{
  "num_hidden_layers": 12,
  "hidden_size": 128,
  "n_experts": 80,
  "experts_per_token": 4,
  "d_expert": 32,
  "d_shared_expert": 64,
  "hidden_act": "geglu",
  "moe_layers": [0, 1, 2, 3, 4, 5, 6, 7, 8, 9, 10, 11],
  "router_score": "softmax",
  "normalize_top_k": false,
  "routed_scale": 1.0,
  "balance_loss": 0.00222,
  "balance_bias": true,
  "router_cosine_scale": 14.0,
  "router_bias": true,
  "init_std_router": 0.0114,
  "lr_router": 0.00105,
  "num_attention_heads": 4,
  "num_key_value_heads": 4,
  "head_dim": 64,
  "vocab_size": 8192,
  "norm": "rmsnorm",
  "norm_place": "peri",
  "norm_eps": 1e-05,
  "positions": "rope",
  "rope_theta": 3810.0,
  "rope_fraction": 1.0,
  "qk_norm": false,
  "attn_scale": 0.125,
  "tie_word_embeddings": true,
  "parallel_block": false,
  "extras": ["capped logits"],
  "init": "normal",
  "init_std_qkv": 0.0729,
  "init_std_o": 0.0149,
  "init_std_up": 0.0729,
  "init_std_down": 0.0149,
  "optimizer": "soap_variant",
  "learning_rate": 0.0104,
  "beta1": 0.95,
  "beta2": 0.95,
  "weight_decay": 0.029,
  "lr_head": 0.0153,
  "max_grad_norm": 1.0,
  "warmup_steps": 200,
  "schedule": "wsd",
  "decay_fraction": 1.0,
  "decay_shape": "linear",
  "final_lr_fraction": 0.0,
  "batch_tokens": 65536,
  "max_seq_len": 1024,
  "doc_mask": true,
  "train_tokens": 288800000,
  "max_steps": 4407,
  "dataset": "wikipedia_en"
}
Below are experts of layer 9 (counted from 0) of a mixture-of-experts language model. Rows are named router (the router's row for the expert), down (a neuron's output weights, with its number) and show model dimensions 0-127. Each number is 128 + 24 x the weight over its row's rms, rounded and kept within 0 to 255. Numbers have three digits each.
After each expert's rows: "comes before" lists some tokens at least twice as common just after its tokens as in all text. This comes from a sample of Wikipedia text that the model never trained on. Tokens count by the router's weight.

# expert 51
router:111203159124099102125134158145148120144124110131122108148141155106132153106128156108111156147143096145105073141115134138112155133126167071112112156142090198095147129152147086123151121201132105136123092141077112146092130123139152100139119110137103130137152123144126152149090118100163140138094142114168147138156132134152124129124111133113142112150133103142127135125159121179160102140126
down0:129060123130135114096124163150097119106135129158139161147136147116141117099159117117150141085126120110177154149119152137120122120122128140204135106120162113129137111119150123125071116095122119113132118135148154146142115194106132130110136131166138144132139135133052119142093134109133091129120131158128186128141135137141123126109112106212142127125095130099121111116094152129087155139127
down1:085096151112131131135108104171169111169122105132115145156128122120110114155109135143120122112167146132171116117092131135141122140109109141178112159099131176124119134106153135154084153166151141098145092146082118111166110150114117139132126125134142110143112091096122054124143117091146108171103081106139126164142111090104114143084127108112111177103139095111131139105132120102125136160145
down2:112160151143098112111131108154140111115102118119091136144157103101126107139124114119132113125141146111143092118124162121110113137099146139087122065154136167136143130103136107155205142148116069143132079134128117094121171178138120113121118090102154104120100122136119105125139146129137142182139127126126121066110139112090118160124123123111130120100142145129133158097163162073125085163135
down3:118184131166104076126152146135069127114138111121141131116125126118101090118155144105106094117110117162153183125137130153104108120124094110111116151139083147158127123098120060124138104148150125155130126142113132159126133117149153121118133124146109138172177115166136140156111106113143142114124101111116146098111155127168083136126070114125121131114073117171127148116115129152123141146189
down4:136119166116129082143152128098132122134110113118118105104127148097150116138092146140147111165142110116113122118161095094117137154172164112121077097144087180084125118137122112149112147114131118114142150147102132110102138146139143083127116101080139106159128109124157133108091148126100130117110098165132152169155126149132129149111080170111125113148141169217105115104139098152128126148121
down5:166090143145082121125199127159070152116068144139125077136128116147131163125150116121127119141110110122138097160167125147128147109111148139109143144133163116095136080139139120111150124153126133086114117147139132142133123123093112131136137152166133124135154122118077157118107086154152130062141124114091155109153116160122108151138134156116146101085133104148140152146143081125149133097098
down6:128115118136111132118147151125159142121150148109100117125149155125108132125148132135100121148186172138132129116073158143102086090173103081138125122136131168112065119161143114085171170135103111100094059164092125171119151116103079102099138118157137111142134106120171123131129137108135121138123162101138131122128153124136124109119164101116118173108128139117086129142131124140132158105139
comes before: "\n\n", " The", " He", " In", " It", "="

# expert 7
router:091101206104089103124107122149149129103136139100126143178154143116168122128126098112151117143133137172147121137168122145132061126162149162095163122144097129126111133154131131133132072092103138149137102127109128112139144137089131118128137158173146100137116142161137133092117124131150091133158093118129130157158135140134097127117126130088131102147122126105142113096084109157190148128106
down0:126112156137133146087099069088140107129116166111110121113114149126122088124130163158163141121104168096158116131117133149129118111112136113159148122117138082107124143145106112170109149133131124161127110129099146121124096143108151109139102130092151110128066130141141126111106165077154130135151130072174123155149119142109163123163155097097144107139095103136132107107141116084073104083119
down1:103089131150101097101129129087096124138109105133135096138143134126111156149108120089142106146146153104162149135108138140096084125144092156143091161114178137124094113136116104134109112144103140098106135110150137090179118151124139134141175112183117123065130138133119116150151146080116121156124137143148099135115128110102121125133144086113124113145176169114134079149170132118108156077135
down2:139118123083142122115162162102117116129108127148142134112136116155127123116133112110166124090157103134101115101096131148106076105085079109128103131127112115134165068119124142133123099161103085118078115141167099182122112073120154160104140136136101116088119167098136170138141107118109151130126141104145121108132110110122136087112149156094159133157094110141114124128110115150074099107135
down3:108103130154085150111113152120124177113151118099106161128169139109139118114104055117106130100123131113108119111158181125109159091119109148162107108108142137092150144111099132129111116110072105111100106118128155084116184134145121166160118140161162122126108131143126121108133133104093073158125154124156141071135123148102123129121113169144140161136113146136168117156126155159122117127126
down4:105108131135144139107111116143135116120140104102160150096180131078134097147129127103158119149116178155170062099133116116131101149085147101125133128159160162145118121143114140095157094084141121140156139130149166091148147158136128127135147135117130137144135139119100161120169137159136132092113081167112169159131138170124119153133128098127096143119166132113130112091092100106182124121141
down5:178099167108152110162149157113116118128129133156157108157110116135145131158139140163125124157098154132116104130132138105138115103166100128075089101100151097119125151066144126118136132110116148086128146137168085111095094093132107124127127163156128127167160139110159130162096124164117129109117107111113097165149131114158119127108149118094126072144092168165133113109148140121113144176131
down6:158114149158170144148121127128140128173133120162136141110114118126126087104154153112104151118166146138157088115145131146111081088162095130119116086148131139130113100156137083154143136123181138166109121122098115123113154097112163140148092130151106137157114121105134112077117105171097144204095128110108166123113131131099123119134165124147106103130129135138136121145184142157136093121092
comes before: " a", " the", " known", " used", " an", " not"

# expert 39
router:116130129137139130108118087155093149119096138080136130118146143133133124124137077165175128095121152127165127145127110160101138169167124158121142126145150136135117164133131086072121116111090144132139102161121162100112102126079111104125160098159145092112136181136161094107144119142141087117167107083122127122135137146093094097152118100100088129167134121125132105096103151115153129162133
down0:111104146117158070078118127088146097110119115139168092129129173122122110115179102167112147142143170115158142141093106130098146154075127118159142128097127118089116100134149125140077165121144170151124129107134095164126111135116139138117123100097150120132150121127122145097121149151085111133146104155105168125139105086123109093108156161106140169150126121118125085100125148108120132087122
down1:149072097156145100145104124144086118126119126109117154142150100134118092125155104138151141090135158127109110140140176136132159131144119131146110156178129078079188108111114124147116159149144094144086120160116168147156112134171143138153154132136157136107126092140176116121165161169152152131085144135116165155116153143098132114121119084140118161130109132104120115100127137131169119129145
down2:140114136112127122139173109156107147154081179100156075125147113099152112132139123111091127147117149131095100136133123138125142124131163131126144136149142196123144137109159118137122130130109144172116143110133125106086101163103128110106099117154143140163171135104107084146120135119132139142136100122124128163092136118075090091126134151119139107137133129143131117115096088121097125098226
down3:142115151158127137075139144122125147135123132135157105152111109104093080118118136133131184139152106113131128128155166120069126161111078112112118133107111148113114131143116093155133070132091139119130144169118114068111150105113127130140121154110143138166163129106134116077115110122141125112092112101124128114141124106116112086196137107155167131166095116092131115156109140163117117172139
down4:152143114151120111102146118093123148162104106117166115149097139088145131122103082168123085179156114142156107142100113091149087119125126147090132161185135124133144124133104126123140127139087131107151125111127149151150185135122126098162124173142144124124092137137118133134079176091124150118134081164155137102110113147139090080100150136131149129111144146142149109091172134127143120149121
down5:139177085117159142102126113118120179118097119141085131118131111137119111142150148127130128104110119124135157169146149143119128154109116189110122133141104148098122097078124115120140140123145111133115135071156099127098142143141100132156149132151155112104115084154152114113153126153131122145160103131106079145152052181143129141104143147141087109078109131085112136102125161149114161130127
down6:094143115160182086172134119112098139122100120109145127151148106117130113123130120135095145143121117125146144109171086125105082156066136167107108121115134124100136155161154122122104080103176099134129070113117162154101128147100163135149079138157153134104104144162175135150134123122120099127120146128086164102160126131146119120109081125098128118120140149112157155104128139133151126102151
comes before: " be", " been", " a", " not", " have", " the"

# expert 42
router:119143124128108117112118096116142149123124108136183146089152128137150130074138106127128147116150138181151131136145164116101078118129158100131078128127124150152186128166125142107166150143129100139126087100083121092087105109127090110148139128145146116164157144133108139148106161128119131179126165102170149158133103112133113087111109125109127073143130115122101103115115115116176129112091
down0:090155098135077146169121124105161127157153139133120154133165180132153144154122117106118132109132131103150134135172103116108133100143146141155147153135120109141087096092127112149133118082162103123127112135098158142165103116141099115082109127113166099104110093129143124155137096103110093153101076126136095121095163073129141165148119111126133110147133162154158114122151145167110162155144
down1:112128125103122083121086114124120111146098125132123122153109152093118102151128113115125141164151149102134097130126112169129168146106147136121095123147127175141134140108155103118139170178168085139083111121121094158127168167097122066090138110088156116086126143099117159145119121096106120159127125139121158140117123097165149121119152096112129156121130138167143143112153086073125098123116
down2:138114115109140098115102124145114132122114083125109106183138141084118053122119130122129135123162130080140121115112115140119119124125107124125104115180122122119108152128122116123144108131075110107175136154078171136084143162096106125124136111133165136132138142153179076120128129114134120130102146151134117118112082104118136089169131083103114120142150167077125151103116179137141135098153
down3:094163124120136137120155107140134106133150157143163127127124158158119144138127118147160140160179100175109140143121122111116145101074112128090117139189130107109090106115151130111133070146119098143123065156105100111102133126103144115128119158108127116111139091120140147164147135090164116132094161097133103147138194095132112123157113122165111114146125121117106158147124139188143137133107
down4:118050118170107121146116171124160147138063113147124127122108109078136148119126143140115125160102148140142169106109174144110129126123125147064125132145139125111147134109114122127175116119134148128150106097123167123121151145116098142177109126130121119106145120119121082107075140131099142132134067087137101131136146136127120138101120127089162108174139149142127115148116079149146139142089
down5:118118114135139148158153140083132105125186145125167109116141111126167141154117088162126120108125090127121120077115192143157101155136138145130143135141093105101174130114151168123165164146114138129117141113099151112140097182152151130144142095134108141156140135115141114151148156109166081116126106167122132090115092167100105111136117145169102144147104091125112164130101159127135131132156
down6:120140109110120132126138171135110129159140107126124109162178173146099152164111183137121121098170157137141122157157135132127111136110177150129107124132116139144157074124132110096165156132097143091108123130112123169165102130118127148156136127090114138139207105139149126107136162115084109132118131115110107133148099148116118126135143130128120148127122126145172131116104164139174150082062
comes before: "\n\n", " The", " It", " he", "-", " In"

# expert 75
router:105139116148088123106132087116129101140115146106135147131097141101146094144121144080097129132125139133096165143114143115149131087098163097147103132113124155134128076108143146106136150152084150114143135145091126098163137113092163132111147167139138184152139128118124183142130085135117132125100111129166168148071129132140157063096109109130151151115167140123171127127120119106143173138120
down0:115137145107158136166144141119153132078096111144121114060134160142122121114154123118121148172146128098144114098068159128164125162096162161174111140123136139102100085139116144140150091132163154150138129129162161109133160113136116109149116119112142105192141135142155095172092120124124125136165085182165127130113121133158110128128118142108145132112146113135112142117127115163112168160118
down1:110134148147132106127119098133122083151156119138112126139148174141134094134122088122153113160161125159136103104132131118115142181120151134116151141182130118085129105146133175146145117095137073114140118132124136135106091108163106098113176164136127130157158140148124206136126125123123100168158119113112109121122107140139124080104150101119064128139121138141109094107092164147137098120096
down2:125128122122096107141134145113134123136165154150116116101115104105077125109099121142120159132126163153135118126105144117153154124127135141174102098137107119164146136157138106084106128145119109183089113133169137090078129139124111106116138140109109121131093086095175106091153128111152094141133157127121156134142103079125131160130155112126125141140197130094121191140076124123138150158092
down3:108129151115153100152111136136107109143141152113143075108134095121146153149080124147111149143151129096075150080121146098114099126077142140147125108139141123146131158125114128129149114114122145150149143132125141147144143159102092155128072159099147144156104127121130117131101115105121168082151111096091158121106148085100091141144162131096120077146131145090121161111141151188134089101137
down4:131145106144145163146170153126095186102128120132135098164141167101095104137167148126131090138142137104113168125146156091074146122107118109122163121133136099121131145107140106146113124104141154118107105112186104141153144128116149109126135154151120125157123111125125165089161176096156115164146138120122103096103138083132124131160120099135073122119104116114201100146109107110149129136138
down5:133131134148114115106168091107111168157163125120134151128100119123140125157068094147110150119117101103175110140107116140154099160128161154121118145096126086112085098130110111159140158091188154102131109147078123141101094125139157130123135170119150126097117162104155122131123153141155121098101162125103104121069109065104123131097131116113117148140115167130145137106136131095139116130127
down6:102116126135127164127126148135135116144106112171121144171157167115193141151101122150138122103119106134131139081114109106133114189102101130071081142124094105155121111129131137128136106141115071142117122156152129111160085154101105113127099131121092160129086158189136101104164136149121092120122129130104141104147116105166096174124116123151143127141134108143092150153139152132120132095111
comes before: " |", "%", ";", ")", " km", "."

# expert 56
router:146113123098145169140141140133155125146145092111166129143140112147146162112150167100124104110190111143163110109122115148107145145120144134120116106100154161112120121119159123124096146130135182127137085107169091118158084168161152133100110108108097120147128107158133108146138093114109133135145127156152122152146121090092135160150135098139133114105107106178120137156175085106072103102101
down0:139105118090171097164105152142131111145127133141101128115136093143169103120113120113139113144127124096133129116080116145085126128127130114145117158144137132177112176138161143133146150099121111095128118166179143159124126142135113129152122084073149123140108137113172100102092094115131160110171107098080113115156137124172080158145120122117171134121107177142170112129121119124121099139168
down1:108128134128158122138138173156162134145131147173108095138123115123114108179111096138128152134134141091176121153098146171136083139132142119103064109164129136121105117143087115137137136122168115129091207145135074179118156109125114099108123131138106141149145132124092142110136137084106103108152113138082137116121140113131139166184127127141147130116163141120169136120138109123158112128121
down2:125146161125127123139120117166179131154115089168148094147139098147087090138144153139122137121163170141155094141138100130107165123164126141087146120097153123108096103160112104085121173150111119093179103085116127123146131130123156114169132136079126142110150126117135146140151109125101115133154150153131122155151154117154121179090142113080112148102145154094123134149133149174152131130149
down3:068128118116112130171182126120123112154153117122124151163148114119165114137117147114150106102147113094131127115134144157111142169108141092195159120109090098114148174109144151122111136171096145124125082127137149124100160147130182119071136120155139115117142108125144133152113165162133095091135118148138143108181154140152115137123093132102115103143110126125155117154137135148113115133069
down4:128105135172107148122085141115132169163130161166152109150095144152145087102102108124114122158142143149140083143105097130127067162109094121102121148111148120075146124138134133152158168143144120125153142143149095142143143106116125143139120131124106166153163092087083128166101145140128134116114122173134161139107121120117156145126195129127130157144083142118097099145126130155094110163119
down5:170132122144109179086134175099115100139144150119115118186112148140115128101123132094139109094136124104130135141135152151146138134083130148136108091130121136119110120122119108152118132125091127161141100110164156081097185128154149126118158125163126172130152137169110120121176186120153113135107116090104132097157190133138117147132126123128115148121178142162123114124125082122139144142087
down6:126122137144115119118093098129127145105135129113141134139188119135065148095138123111088122149111183163185097149072098147165113152111143095155111144105154119149138126140106133143124134160122131115097097153098111126105140110101132125107131116104132142133120084108151101153141144177151147088115149095131147154145064164138129118145135121106162108105075145132097096109130130128120134114163
comes before: " of", " and", ",", "=", " =", " ("

# expert 49
router:183110137125101165133107146141093165105149095083101158118147113141127133109152160129100111120130119167121162110142130099133138147129116126137092119092185159082156125144121151104153130133097133140146148079149138136108145087173112118154106139124115127118126147088135111111147097168122149106111161141141145154173129104101140148084107098094110127103142128166114145132146109137090066111132
down0:117086156133137115114085102137173118129141109119133181088139158139156115133126118128115114106126126133149108103111134123142128105164123147088123119116088119069164106134135120128130117111132139134221142130087170156104154136105148134162105148106112126137163136133112130130162116129159076144161104094129098137094143124142158153107152101163134115145112089157129117130119127139141190112164
down1:118120131166130155149177065131155138131148120095171133114124112151121127107120166140106147129090146086133084148157132170147164154145149129128149105172135154131122089143089111102110107108125073082133122135149106109104137105126109088130159126126108148131110135077075113125121122144117147149101136104143147178156123156125102132105101115104131142083129147133125122084169135138118101150108
down2:077162126112142094194080103152132160135119089162088134134121097132125172138138138135137151118115101163115144107112176135147140135111097097112131119156135132134147121114135083133109152167145134126145117128142078186109100131121118124145126150094133129160116112149184149113121137167137099141121149097145113163091121135090138112083140130086136107158093136108080138110115117124109153138118
down3:138155122135151131145149170113101152135156092116093128102137128098153143129098120159096140108088120164093134125118140123179125128107126155140140156141128150129108139150133119110138117171124184161195123104153137149118147082120161133130096115101117136148098123149145120119140120131090106133123136111146151133140134140097155137136156073175090169093104112128085106182143108120152138081163
down4:161121098131119110100096135149139133116093201123137141137135099127135125107166147136152120121130113130100109081117093120109081077140140161159129102105137117124107138120169141087069089136136118107113199145159106102154158142117112168117130143117132131102108164139131132114141137142121137083158090163139084132128127127120138127150153076098110146097149100128141138148131124107154122134165
down5:107099109136115128119147122136072110139123141113165139127108064146164145151148136127111147143122095143087105162127152125179119115153124081076113132096144145167142118125120124136138110128118081129109090139130161122108127139113119194127119117082153142165130122181159130113152145155126126133131175104108169122137154169123174105152158131148141104114159136152079099124112138146137145145126
down6:096133125105159108153154126108125163134119118121116144064127113074144130120158103166113125125124134173126136126171141133095148114127114169124104086175137133130091122081106135105133104103076156165152106133122102171085150089126178130100138114129116115139127127154130165085162160129110122080164127129113105142118152138114139160132153154118146108070130134117122125124129163134116141099149
comes before: "s", "ed", "ion", "al", "ing", "ation"

# expert 69
router:078139139080117061128130111122070148134119112138144120166139170134108110128116113111131082131144126155082166095119123132142131133130162140116114118149063118141150110092144094158130129139139102087105120146122115107108166130158140112091132136139092115095158125165137159120125164142106124133122115182126114148139147118188133136116152133158118108168116140139144130101102145166102138112172
down0:122130126111119100147111172128122135089111137121175120099127125127108076129136150116110126104131086119134126100143137135093162123159131132171083125110178134092119173111116106132147154136159111153113130116078106125126139163096067140191124115132139113105108101157183083119144104169182146120156164111122133125133150120136154098111117127130127105122111108165154120111107152118143092113142
down1:121171105114118105090090130150130143140141107118110105105144118101149089096120115089138119099106141146139117128131139100083127139158106157125127114123100113121150179130128131136138153113094116123127156146188180154113136170149156146163129103137138118170150135134147108133153135140096109156129115129140136097171133099131112103155110134159179139150077143164125135125171080179108100150168
down2:133164075114143140121149123107148152084116121138104081115159113100085121101111124118166118157146109102155159119129149077053106148145150131131169106148152101095160154169154094088135118135159131103129153138105129157116107097167122121111113148118126142144133112133114087102128139146163115125137130140110132165140080104180142096146141131109150133159147087119110135108101114153125114131142
down3:147105117126136105115099187126115149119130124150142100161112139148122093161112134124114121124147185098105134113133117091101113129136113131188142161119156123143136110140106102179146123120136089135135136143159146144130163107116115122139101181120116114143114083136088153103175138131122161110186111119094091105144137127137123107092187150163110108135154111159156119124142128143143102144065
down4:103139076166133164149098144141084156147110125139139160154118135143167159107118151120109115100106159130106116124150117120116150147112131122118107127111132132134164112153141159090120133122152148154115182132140138101131120131123109077130099181138113156077116146114116157099067196164139156116098140107121123134128102125115097169145119164185130148128105104125139155109121138100143114170127
down5:121149143125159125206119157129133170153129150137142141150103113101108117125113173105094133114151143094122149134098145124114133113132069126093148126135157111115132169154122107107121113131116136080189105138137104147191140092130132120126102187175131111167110132135113115143156131112141108174148118069113121117140134108105122093121146122125160113099112138127150079102133138150142126137148
down6:102126128121154115149146156143123132102125109166164131097091102139107132158114106171109116088118101103100151048104094131122099084088160127123100156153136123098140127111130127147145098144134116075064139136102118131144104119169139128103130139115144100164149129145131097117111130118135134163110110093136110140133159138126119116167137136121135139130078098110082131133073158159091115121125
comes before: "-", "|", "\n", "=", " Species", " Born"

# expert 64
router:153114147096078122117116119087127116105124126137158153089120170135143118141129127114138111154089093141110134170139158128118131108124135112123137125133120163104160110113135092149130157079157109119177132123132119118118085127097104114107110129107164111119139140166109175145139131143072095141120125124147106108162113098147145155114067137122154060122158160191102108142130149124100111160115
down0:144108137125140072128143147114163125144135113152125134113097087124132156160123111135086092169161138154107177142111124111115120127151117092117170112133133110114112145148117122135158083161122119098176144118111136124083151114142102139110146107103117127158158094145085084179177100153128111147086151129127147159132100147102132115087115171123101142113154148128123168084147120133145162148135
down1:117144137141094118123130134151131122164158132123140100145129135115127138136126138094102130073099110170130147103134112186119079158172131141159122163094170111146149103141128107129098125199118135112144125139117095108110135159119125116134147090127128097119130158144161143117149166156162123169125129129128146101091110125138112088125158115175125110169117154112062118133108100070106107128141
down2:167102165121160173064114135125126167124127148129144155134111127181072098127135141150097116121133112098105105137146126120125127103129132099067094149154120105122112120116133144116158105130110130086143134131142178156139093159149092107149111122142113154150126100110130135135146121170129115145128101067116107119102114184122094138152072090126141114151143137132103152155121117151135145161142
down3:154123125140145136153125134095130117154117132090134144136101114160136141107129150094138117141122140118128161092150165141099076114131104102122156148113136137100155200090124113118114144121137115126089137078131148119146100162126095131144091136117134130166063180154158107136150134097156134130160120092136086193152133139101142078149132084134126128136136117116118128159150141133142083156127
down4:150123172135116120118113139109126116122129125132169163153111124128177129148099097097175133163091111135111121144166097172127160100111103132152121103101214151172087135168109114139122100087116145158121120132090097124115122110143141106136130131138136133120127100135101174110146086113124128151124157140153098135136129102143083157110167157112163139133069105117123129149125156140109116140138
down5:137109114110121093168159159145112138123092115135103104104160103167123121134130120098169098149134163134110088099101098140126107139118136104114177155144145113110104128108134118154127110076087102143098104097103127143147134123116139102168132105090135125115101081073102158130075142108115106118143128090120164118084148122128121140108171126144100099134122104150116135108068124115171121138143
down6:100125128127099137118153147121128153136171113115143144126129106127166108133130114138145100128133155122106114092119140129173091124140176120128156149129098129141131126154124124130109146113121117109223134090131124152107135135091123160115152125160124129116130134067148126133148126073156059100155121109101132102120107085134145105105160148057099103097162127120133175150126118143136119105134
comes before: "\n", "  ", " |", " Notes", " %", "\n\n"

# expert 12
router:166104101116112120127144131114109087157188129136165123160120110129143086138158107128157154103125177178170128144124141154111109143134131130128141143154113153090168126136158146128145111102123101131144138147131067180160088118079119161145134130180125125145138129148155157129096106156135110125121136122104116114122141081111120100102086155115122104133112134136166120134119137133149153148062
down0:145162101113098160165111110101132172109152134119119109153139127114153136106112172103092147123125175123169137109163120160121150137146151141066106140112122112089103148100063110087146161146137125133094121096147127115121106097154102136117103113130117132124099108111148119138172122140100143135153142135109133175118138123134080123105130139171175096137124130151135107161169170113143127087119
down1:120111125124100093126146111127080153154136142138113086127153110184156100110162117135108096145138127134093150119119151126137137116103127148142127068167132144126134109150113112148119092164140073165114127172167140111165133094105140107161103159124143149169090159128148131157097142088172093085131133140127122092119133111106096117130120118106116146135114110086138158159134095149112103155100
down2:139136122094153132120136097143173156136128140120127159068135088147120165117166122115142107160111121160190087112117116137106126142133141090096142158162134143144109130100105129155133141117130111137124071161139126134108146130144135129157128152093124091126048144107105102129117103121126152110121098112148132164124146175143099132125121117143124154141117140116134118163075125198086111109134
down3:120157075155156170149108137088116098186112158154156104125111099087133138123131131115130118136116105066094117193149129118138092141125116087096109133096107140126113148153142095135153092154139122162095111111098123139169130167149152118106146145176120100164091146120149146176134162129129147116113156114133142157146122104124144107152095117105146134162115131104125086122126124138131123111124
down4:105089155138153115117131130122137131135137121131146116096141090172130134099131130137158128124113094128101108109165141125116153131148111138180117112132160122115104129104122138166121130066099122147074142113124198117126131128173115103105098120096135104111119138139101114108181131130159152118135119131155124154126143145167126154100143118108162149164067093119144174169084152172131106114096
down5:154115151089175109144121135148102103151121118148130137124142170101129109152116133130087134170148116095115106137118116133128156174157137153162127139104159103134051157122109121132146124120097190140104182071101134122091158107137115118104131129117131110142099149148108109123128126120151135149134108124133199165100139123153109128167143153095118109138124132138120135141119099122140097138190
down6:163151149099098074171094121100141185149166108136163158159155148120142101091127091107168146156161111137081131131114115129127141134131141107103167127131100138164099186109120131119166124146142119158108131114151115170188150129158161150122111122137118135124127136179155131110131135141091121123141133120130109124085146113156142097148175140112107118157156108125131140129133104095116125115158
comes before: " in", " as", " to", " with", " on", " by"

# expert 27
router:155133125133115154151134116115133110146129110114138130112092107158087115106137115119137069102130124148134090102153096097152101111109137153152146148104152170135133122132110105142123114163091161129113158116140112157094118121144100115125133139122094181099132123086158145142174163092150149115109126147145140173127132120088096175063110134107099139111085175174115104139121120148097136115155
down0:134162115121113145161128154106129092089144107125129120140089124117128093081126162117157121161120132128110155154130102117112109123110074076135156125127105110112171121140098138132098101102100133098160118153151166112162146140112162125138173130126130120117185152137122172099148139168167140136091104131109133091161127108099168122159120100127128144148144131081122067100156106123124115118152
down1:144097131140103125134172132098155133146133126136136144131130123173114126147166081136119138125166101139064108125088125092119117115146135147193155130118138088102179126109107144153120147139116156095142143119131150119122182112098134116156172088096121098109145162116143119145166119142129167142113134126163130137149122135092136143130092137157123129147110121157140125085183114129077141088096
down2:094153154165139141141118116140144110100109132103116156153128144085155131129102088099137108146116140134133121147144145102130135144159131096129143174112113103152126136120155090121130131111151117110144072136138147083127109083137148148129162126130130102084115076145146123166150094165166112099140149134170123156050181115139148130116104128154103120124118159161102145135134101099152138163094
down3:119112170117170115158148132113139144110078137101144118140135079125143063127130105101109099124150122103151166095143103132133127106102103142124095147108157114081080142132124080127135151094153084145126159181062172117127121122125128152108120151107119110123160149133148143117212140118123110117145135107112141120164141146128153118127133124122139129106136118151123136126136169156145164141109
down4:126118167157181171096100086088132162115109126122135108104131121138095140124155111134146134134133094100146116112108118152131108157116142146181146125122135130091085162166140070086149136139144130085104154135161137145156132140124112180151143132129088143149117074125130137149137084124140073147133138117161134165156149144130115151123164104140104141102139150119117107125110186142147136148133
down5:064130153138158128133151120130132123158113142157149068111120143089127103104164131122091143129158127087158109109124124138125195160133144109145143115132134142108095158136189106152156115119095119099127120127108136157152100100123158151093186139123165134067159133128143135159178131107126159126125137125131113161115111119126153094145128158139083146141143137137155143133164142095115143142130
down6:087145129152136134120180101139142130153092128112119127127144110121153097132100123171102124126142158160089137180148131098142100137122102113183120097118100157175134140169135129139101166140207134093135085109127151143148129194113144139131107153138137160112083131116123116134118125155102135124099123138136117101086124093121141142181114140125093082141126113119135125130170124109149123126137
comes before: "y", "ed", "ing", "s", "er", "e"

# expert 33
router:119130150106115146067096134118127121120174128087133139141167130122142122104136140115122089129159123151160129108143130119134126129114146211083107132126132154111144135108133145193110136116149174108120148130143100143127114169127138129123117147090111134158127156146109077136127106188121160139154151145118135111129103122136141165123106126156145138126169112174135112105085119078140130090180
down0:150089122130122133119154110141140158148150099126160141138117126140129101101138116072131144088073129190091160123119133144116106124137141171110116157153094121111146121154125178088075182131160101103155113125146121139135151134151139137155107129093099152158143129114141123094134130116117172116167157136125183134145116158159106132111118118111098093163081092136146153151117115112132153122118
down1:137133116114104127155111133103147104105116169134122111160088087105138120116171139115144114154129126163111102108120114131110130093134184113140125093133132148129138124116087168189113100105102158089132115097143093153159102153088131113138128119180130138101133115159108097111133084074106104117113120124088137124110156124156076101120133135126124132104129121093125161130128091117164115123063
down2:105078147093161147118105158091132117095144171141160123149143106143136151107123112114102161114113151107147118155120155155141154122125159129117067130176171116126114094135116129136149118145126140107143098130146076125155138142122099157115149115105113135102080147152115122129125110140109143120086165167135122141158098133085136136122134154165163110115179061129116112133145126109128143080167
down3:154149137110173141092154126126126150134150113120108172124133162173107146142169123128127117117125138167166126129125125126152145145164160097092120136134106153133172126100114151136166122138138178122132122113139087138130096089159145141110153157090121148129112127083144126103117100160112160165072132113139132147144102099108151189135100132125133129078144140125142174104126138061154129121149
down4:128163082113133118136158126121096132153122114116137089106126123130124131094120114123119117093113128133111088118128143075079111190122101113155151177148134135147122142114125086118148130135139173157104116121128169147125116100102124113074180131182116132155141095150146114163114126156158160123123129135125108120132140161135148098100117080144183122132122076105101117082135130146125121173122
down5:163139107119149104132098091110140136095093183150126111120118142116121170148076075158106132111093165131181096124139158112138142125147129184174095113105122149122161122139173123123128139175148146111150106124118131140137096133176126102104126090114145139127113125113155153095126080145155133095122133111116115145130112148156116173124140119159163139084119159110103118157125138167125153121131
down6:127098114116103126132157120110128152112139121140103151147095112125126128111123084109076120170089153143161134129178125130119144118124135122117141124181115121129161069111169108130107118101165144101081135131115112090128097115168183148117134137174134092123114148130103075080107105149136146151136157128102107121161143173113133145144097139132116173126143183105137137148121142081138129140140
comes before: ":", " of", "s", " code", " name", " zone"